From a checkpoint of a small mixture-of-experts model trained on Wikipedia.
Size: 12 layers, width 128, vocabulary 1313, 7.85M parameters.
Experts: 24 experts in each of 11 layers, 64 SwiGLU neurons an expert, 1 pick a token, a softmax router, a shared expert of 64 neurons.
Training: a variant of Adam for the experts, 402M tokens.
Below are experts of layer 9 (counted from 0) of a mixture-of-experts language model. Rows are named router (the router's row for the expert) and show model dimensions 0-127. Each number is 128 + 32 x the weight over its row's rms, rounded and kept within 0 to 255. Numbers have three digits each.
After each expert's rows: "gets" lists some tokens that make up at least twice as much of what it gets as of all text. This comes from a sample of Wikipedia text that the model never trained on. Tokens count by the router's weight.

# expert 1
router:130113172108096149100072077161099123107100097091150192154175139099158101116089084147185120138161157081124111164152146110051125156076100079126130140124117162093115116177161176087124152152112153146091116092122082161146102161188106155141143081139167114091114162163119095105103131135163087137104156063191161150088162145146140156120074176091116098082120148165184174118087170104105144164144
gets: " |", "A", ")", "C", "L", "P"

# expert 23
router:186133143127091144143092067162100105102110076070083168151113094114162136129105141140149157141148177119137112176163190088092144154084091084084208097173083133073141097158176147115114147121109161175109114118114084170145128133182121128138173074144161096122074124120090107118100135103147114146065159100137149198111136151145127166087088169092092134127125152173174133082102178106123158134166
gets: "ag", "ad", "g", "k", "og", "d"

# expert 0
router:163091163115092165139085105163088096120124094098133154142152135123198128129125071171136143137117139107164086170180138127088158158090070128078153117171106180091092092154151194079117175194085124144095107078124066157186123167130079159152138116154131100103071169173106085103125130133140124158081140122137129157060152121144179174111107146103137098081092144163156165109134177112122158148130
gets: " N", " n", "N", " R", " G", " L"

# expert 16
router:146093180140078128093052134155095080137095106111093205150148101121131113109116100164152158107141175108159085132140161087123166154110096080110161106156119178121105112146148162125138173116084199123145068083115090169170122120143099166129152112194158121113109146173081066108113105131140105175102178088149136143072183144115167134100111191086122103119089165158146179096119112097116114178142
gets: "r", " r", " Gr", " Br", " Pr", " tr"

# expert 6
router:171107148179079141084114118122110084147088116060128164175148126058144104081097097163146190085146164108156110164137149078110128137135075084125140118146134160111126085163141161076082105147130167132113102110076129130147116145158082137146197119131156093101087175172099133108086101159147130160099132107169175144082157157171158199102104161075091081129126159117147142101118181124096137193151
gets: "ar", "ec", " ar", "ur", " comp", "er"

# expert 14
router:134091150174088162113068078166072096094082070108129135145166111103172091104106083163181164131160161099174106131149147118084144188095113091113133094138077134107107103182161162107100150167098138165074090097085094138145089169176097170136144071154156098105106150152119117098107100147156116151133169115158148156114162160167175145105103161097103116102110147142173139119108182084077143173177
gets: " the", " and", " a", " The", ",", "The"

# expert 20
router:149082208129095151090077131147118126091074071093137157144160125095142114105090114144135111155162129107144104158148136126090148139095117093104168102128089157081127138161139142100110152155104183163112079102078062138184122153175082141130152120146174090077101162146096108136128096176126111154088166103162172164115190158185151143140116177085122095118102189141159161086075135051114167138139
gets: "i", "er", "an", "in", "en", "on"

# expert 9
router:196091189131139107126055111142113115112091114083123177143108076088156121130060078159177145140140165089127074195166143092091134152100070103103179104153113127105097094171166168086117130167114158133133090126073118145152088156168128150156133108163166118130132156162119119124074122156162120140097121093171155129073146117138190142083099198087129088128083139167173122122126140127123123190145
gets: "c", " C", " H", "h", " B", " Ch"

# expert 22
router:191117154118063162095082071131078108101088071079098127180171134117147115095121113161188151151140141110160117139175169098076167145085083112126134130156120149087063081161156172093084153179118170149065138120106114166132077171139112163181134095177146120092100153163100123117109131150149108166120160075121157141094164170156151150134119151092125073095113125154174139080106123093115151157145
gets: " ", "2", " |", "==", "istory", ")"

# expert 21
router:139107146126117142126095101162061144101103078097119177138162117105167092124106086160144163086191175130172132161150169093105154156098084118113142127141069174120102112145162170098101149178094146168083101084099111157140106173135106163136166087147131097110113162148109099104107081139168089151119151101146158167107166164191183164085128142119080079093070146192154186123080147067142136128138
gets: " in", " of", " to", " on", " for", " from"

# expert 5
router:180070193153129162121095122158104136122099107118115171156146115099143117093101129170189159088151160086167110108126110099107129119067110117085137096177114162067119121168164157113122119193066122161100104111095107146154091154164078185199156120125181089127102171147099056114112122147149110123063158091156173152090147153119194147107126116091127100110121152144172141095107122132103178111181
gets: "ol", " v", "il", "v", "p", "l"

# expert 8
router:145093135159061162095103111154105131124125076101102158179166116132198112101128097141168138125144158116132124130162146114079169182134058113104165115162122106115083114138136162122072124162108170153122076087086110163171128168124110147182142104152155094095109143161098101086108077175139113163069186102160133135060159149140168167090082171096078095073104159172138150124129148115091151177163
gets: " w", " W", " b", " f", " d", "w"

# expert 18
router:148107200162073161104115104128100070101097092105157130160160142084205102154099137172136148112153140101131116201178122122141155156097118114077160089158114125128114068110166167091129150120077123148087080114142097182120099145131103173136129090129142110113142176143099118106107098143163088161076176122173162117062166167168181128150127142124093088095106151170125126072094167086145197137139
gets: "-", "ation", ":", "ity", " Count", "ry"

# expert 2
router:137062167147114201120086060129087131112095090108127179166166113104184100103115064159175172138169162085133121159161163117069127152082104087109128109153087163096113119184162141083090156161121146152127106093104088151170110155162070132154135113166161105102090169138092095103105130156142106144093156100157145184105150133146141145099092157097115107104119168149185149098099162082128177176121
gets: " ", ";", "2", "3", "5", " J"

# expert 19
router:172107164135107187118100071154092091127112110067126166162134127100137093115113062153164147110176141085151107163131166098101186136087104090073160108146111184097098103183143185080094142164100148162084123124110121142174111139159075129163154113143179093082118168158096107125074109141136127142107137098135135176063179147158201156121097151102094114087116172144161143099113143067134156146149
gets: "0", "9", "1", "8", "–", "2"

# expert 13
router:147082185120119154110092106129088145103091116063129154181119138125136091122095129179190145098203173074147107152167155131092158131072140108123133118137100158106073091191177170111082162133096131141114128106101084147169097183148095169162153090162162109098083184128128136081115107149152078157082141099168134162103143158162140165096115153071101083094099148167160138071125131103115150151156
gets: "0", "6", "5", "8", "s", "4"

# expert 10
router:115093179174084178117084109147074114105096066079114168191170129117141089127118103120197158129152150108127098165137156090086169176120113108109166142141100155097113115198151162090116179153104165144082101106118096150155095123164105150148180145173191116078082150134082109094098104162162098127097109131157150147093140131156168166074105119116111109099081139160182172083123175108106128150146
gets: ".", ".\n\n", ",", ":", "-", ")."

# expert 12
router:130070155144079197097086076129094101136086094104136148150178120074178084115111069185169147138164162093147113182173162122072134156083123118110148113124086155083091113180145135112128151170112156162100108099089104161170097146171080163142162109171154106099104161133107086090107118153151104138081157087163146181111145130143163139117102171088109079109114158162170159096115166088116134170148
gets: " P", " M", "a", " D", "ia", "us"

# expert 11
router:167074160170104142113079109155119102128083108113107181195158108101122104125134106162146115115151172075164110140180183125121126156087118101084139115169129138075077086150163194121125154179085147107132087086111120157155137120140099108170177104162154112051111153134102089075108107128155088154093127107133166142108170125145162154093085165109073148074144139172126159118110160076097180187156
gets: " s", "l", " S", "el", "m", "im"

# expert 7
router:162124145167134157098081113153104133097078114123103165156146116099141096123096080180168168155137146137138086160138173104097153196131070082095141094157060163127078052160129141099127139140136165153137117083105119136174123118143102144177169058155144101103127149154090108070108088142155124148064141118160146169082190167145155158094090170107114086096096150165145186096103166109094141157129
gets: "e", " A", "re", "le", "he", " re"

# expert 15
router:197084182146106196136125099164097104102079106110117157160160108077153079154133088108130145127139158095164124169160147099098105161084096067138189089139086150101041127148149139150104176126090146134094083118093103151158101190179110160126143081147151130114066162172117065113095111134139103169090170107141151165109148171143149143116119173070115110121124180159172161110109139104122135145152
gets: " was", " is", " are", " were", " not", "id"

# expert 3
router:136114135155090170111095105159111133157098109084122142158144095110135124103079100114210162110181144094169067136172157075095155189089078108111152083137090140107076141161176149099087126143096140142097059139119130120125141133150091151145148130145151099129129171122084108094095135169139103196081161109161173153081155145174142157097101216104107071135126125150124197081105161126107129158165
gets: "t", "et", " St", " st", " cont", "ot"

# expert 17
router:150096160131094178105111088157094116127102121090110148142193122090167106126115055164164137131188139089170082154148167094107156136125102112101143090161068195124088106153164179110100169164114164187095092086106094148145074133143101142136147076165143128080090134155087131102116104174153108144117143103171180178067126174140120146132101133134074102078114154147165148085104171101148176157134
gets: "\n", " |\n", " (", ")\n", "\n\n", "|"